Weights of a small mixture-of-experts language model, trained from scratch on English Wikipedia.
Experts: 32 experts in each of 8 layers, 4 picks a token.
Below are experts of layer 2 (counted from 0) of a mixture-of-experts language model. Rows are named router (the router's row for the expert), down (a neuron's output weights, with its number) and show model dimensions 112-223. Each number is 128 + 32 x the weight over its row's rms, rounded and kept within 0 to 255.
Before each expert's rows: "comes before" lists some tokens at least twice as common just after its tokens as in all text. This comes from a sample of Wikipedia text that the model never trained on. Tokens count by the router's weight.

# expert 3
comes before: "-", "\n", "°N", "9", "8", "6"
router [134 148 134 177  67 136 170 140 118 162  70 125  92 133 131 105 149  99 167  83 116 102 189 132 195 206 121 112 136 100 144 169 136  86 108 160  91 110 159 110 144 169  85 138 155 113 108 128 133 166 123 161 148 131  76  80 131 191  88 128  82 129 198 154 149 185 137 139 178 151 139 112 137 123 128 152 173 188 181 100 143  19 122 153  86 111 123 167 131 145 138  91 142 124 152 129  97 160 112 155  95 127  96 110 130 113 128  96 157 156 125 155]
down0 [ 88 148 129 180 125 118 112 133  90 108 123 137 120  59 197 159 132 134 154 156 101 187  88  88  77  96 123 113 160 155 167 171 121 136 114 117 166  89 119 173 167  71 189 102  97 140 137 136 108  69 136 154 123 118 162 148 201 128 129 131 209 112 122 132 117 139 105 114 177 125  50 137  83 144 102 144  70 122 170 141  95 160 154  58 152  95  77 176  62 123 107 134  79 150 145 143 124 121 157 107 156 151 128 183 113 149 118 134 157 101 110 181]

# expert 27
comes before: " |", " 0", " ", " 1", "ed", " 2"
router [103 128 112 148  84 144 172 144 120  79 114 166 164 176 141  96 172 150  85  33 132 132 122  90 105 101 145 142 151 176 146 165  80 101 159 122  91 145 138 161 128 123 140 118 146  97 155  65 111 132 108 136 109 173 134 205 156 125 132  97 147 120 130 155 134 170 133 126 173 155  86 140  97 156 118 121 113 188 215 159 123 137 187  68 119 114 142 110  97 129 136 155  65 150 102  65  93 151 139 142 119 110 139  58 128 160 116 134 179 166 111 158]
down0 [ 76 157 115 115  99 149  77  65 139 169 132 137 134  86 206 131 151 123 124 162 154 149 156  84  90  81  84  97  64 199 166 127 105 164 180 127 153  71 150 174 161 109 124 162 167 177 149 119 129 142 148 121  90 164 123  67 137 154 123 121 138 111 107 166 188 134 147  98 152 185 125  90 122 159 132 167 102 137 202 105 112 156 104 104 110 118 126 176 121 189 153 107 128  92 158 176 118 145  88 136 133 156 132 118 104 118 149 176 152 132 163 155]

# expert 28
comes before: " |", ";", " 0", " team", "–1", " League"
router [191 152  93 137 153 166 162  81 126  97 112 147  91 122 115 153 188 107  99 198  84 149 117 131  93 106 152 116 184 141 103 109  50 114 118 121 110 135 171 151  94 155 152 118 126  59 180 128 100 203  54 175 152 104 109 116 141 107 141 114 124 112 121  93 174 148 146 123  88 118 167 154 115 105 138 159 170 125 163 107 155 142 141 159 109 128 193 200  95 189 123 158 114 120  92  76  88 154 179 133 143 143 172  98 134 154 102 171 152 159 139 136]
down0 [109 115 117 106 172 124 117 157 137 114 122 108 115  77 177  83 144 190 120 126  83 123 124 105  99 157 157 148  83 132 187 138 136 136  69 136 154  73  89 217 166 154  95 115 133 154 114  78 111 126 152 112 118 128 144 111  78 130 121 146 223 141 136  91 121  99 148 104 121 131  87 130 146 138 162 117  41 142  80 175 157 152  81 191  98  98 102 114 150 194 115  81 114 142 138 154 159 154  96 155  91 111 152 139 194 132 170 185 140 104 117 127]

# expert 11
comes before: "\n", "-", " The", "|", " He", " In"
router [188 185 115  52 183 175 113 189 151 176 100 112 136 104 156 126 131 186 155 165 138 118 149 138  88 181 134 129 157 106 142 117 117 107 136  74 136  62 105 139 175 121  85 128 149 172 129 105 106 102 164 100  92 187 114 109 154 184  93 144 114 109 155 109 151 167 122 163 130 163 136  71 131 129 157 105 126 104  67 175 130  60 145 127 114  97 126 119 137 132 144 148 153 158 116 126 192 102 126 130 111 131 115 119 155 153 103 115  60 104  97 183]
down0 [135 190 116 147 109 142 122 118 151 160 144 174 130 127 158 189 117 133 130 151 119  98 102  76  58 104 177 128 113 192 195 166 102 119 103  86 175 121 115 128 123 144 165  83 121 152  99 117 167 126  94 124  64 144 161  72 167 138 138 149 170 152 123 155 122 163 126 104 103 163 134 135 141 168 142 180  81 133 171 105 143 156 141  98 128  67  67 149 124 149 138 122 125 115 181 146 149 171  88 124 167 131 150 217  83  98 133  83 133 154 170 140]

# expert 6
comes before: " |", ";", "R", " States", " first", "–1"
router [163 113  75  73 154 207 125  85 123  69 103 164 138 126 142 152 181 112  93 140  80 140  86 144  49 122 182 141 106 168 121 116  46 104 141 136 126 151 136 132  95 125 127  99 113 110 158 144 103 155 102  99 158  83 155 193 205  79 143 152 177  97 135 129 172 145  97 128 116 159 106 120 124 106 134  90 163 112 143 128 138 167 190 138 176  86 124 148 188 126 111 120 134 139 117 116 187  98 157 130 108 157 152  83 127 142  80 147 124 159 117 160]
down0 [105 143 104  85 135 104 136 111 161 117 145 141 113 106 162  90 110 163  74 109 160  91 115  93 109 147 112 122 130 158 176 124 111 187 152 165 122 121 168 135 172  99 119 120 147 152 125 106 169 125 177 108  89 150 142  82  83 119 102 179 179  68 178 100 131 102 146  95 156 114 149 168 161 157 217 153  95  91 142 149 160 177 127 125 151  88 138 184  99 176  90 104 131 172 134 179  98 163 116 136  84 140 133 173 121 162 137 153 151 162 148 101]

# expert 22
comes before: " |", "|", " The", ")", " He", " In"
router [ 91 183 135 116 124 205 161 111 139 147 127 197 137 110 127 145 115 131 101 211 154 127  42 114  70 139 125 144 115 130 117 140  89 144  67  54 106 138 124 194 119  73 131 112 150 104 154 170 145 143 156  98  96  94  45  70 186 162 104 148 141 148 117 103 142 179 104 104 169 168 178 114 116 147 129  56 131  98 122 136 116 134 166 129 139  65  77 142 197 123 161 110 138 112 117 124 190 104  90  95 191 161 120  77 120 160 122 189  79 166 136 144]
down0 [ 98 179 113  88 106 131 132 171 114 124 133 163 132  90 190  85 149 146  29 139 118 181 151 136 176 172 195 152 122 148 146 168 124 106 104  97 163 116 159 185 177 143 122 113  94 196 126 125 127  68 141 171  42 123 127 179 154 108 129 113  71 118  95 189 151 103  65 121 202 102  74 139 140  99 137 145  91 115 183 109 155 143 168 127 153 137 142 105 126 167  99  92  42 180 115 105 100 119  83 149  96 165 132 152 154 121 128  64 130 170 133 132]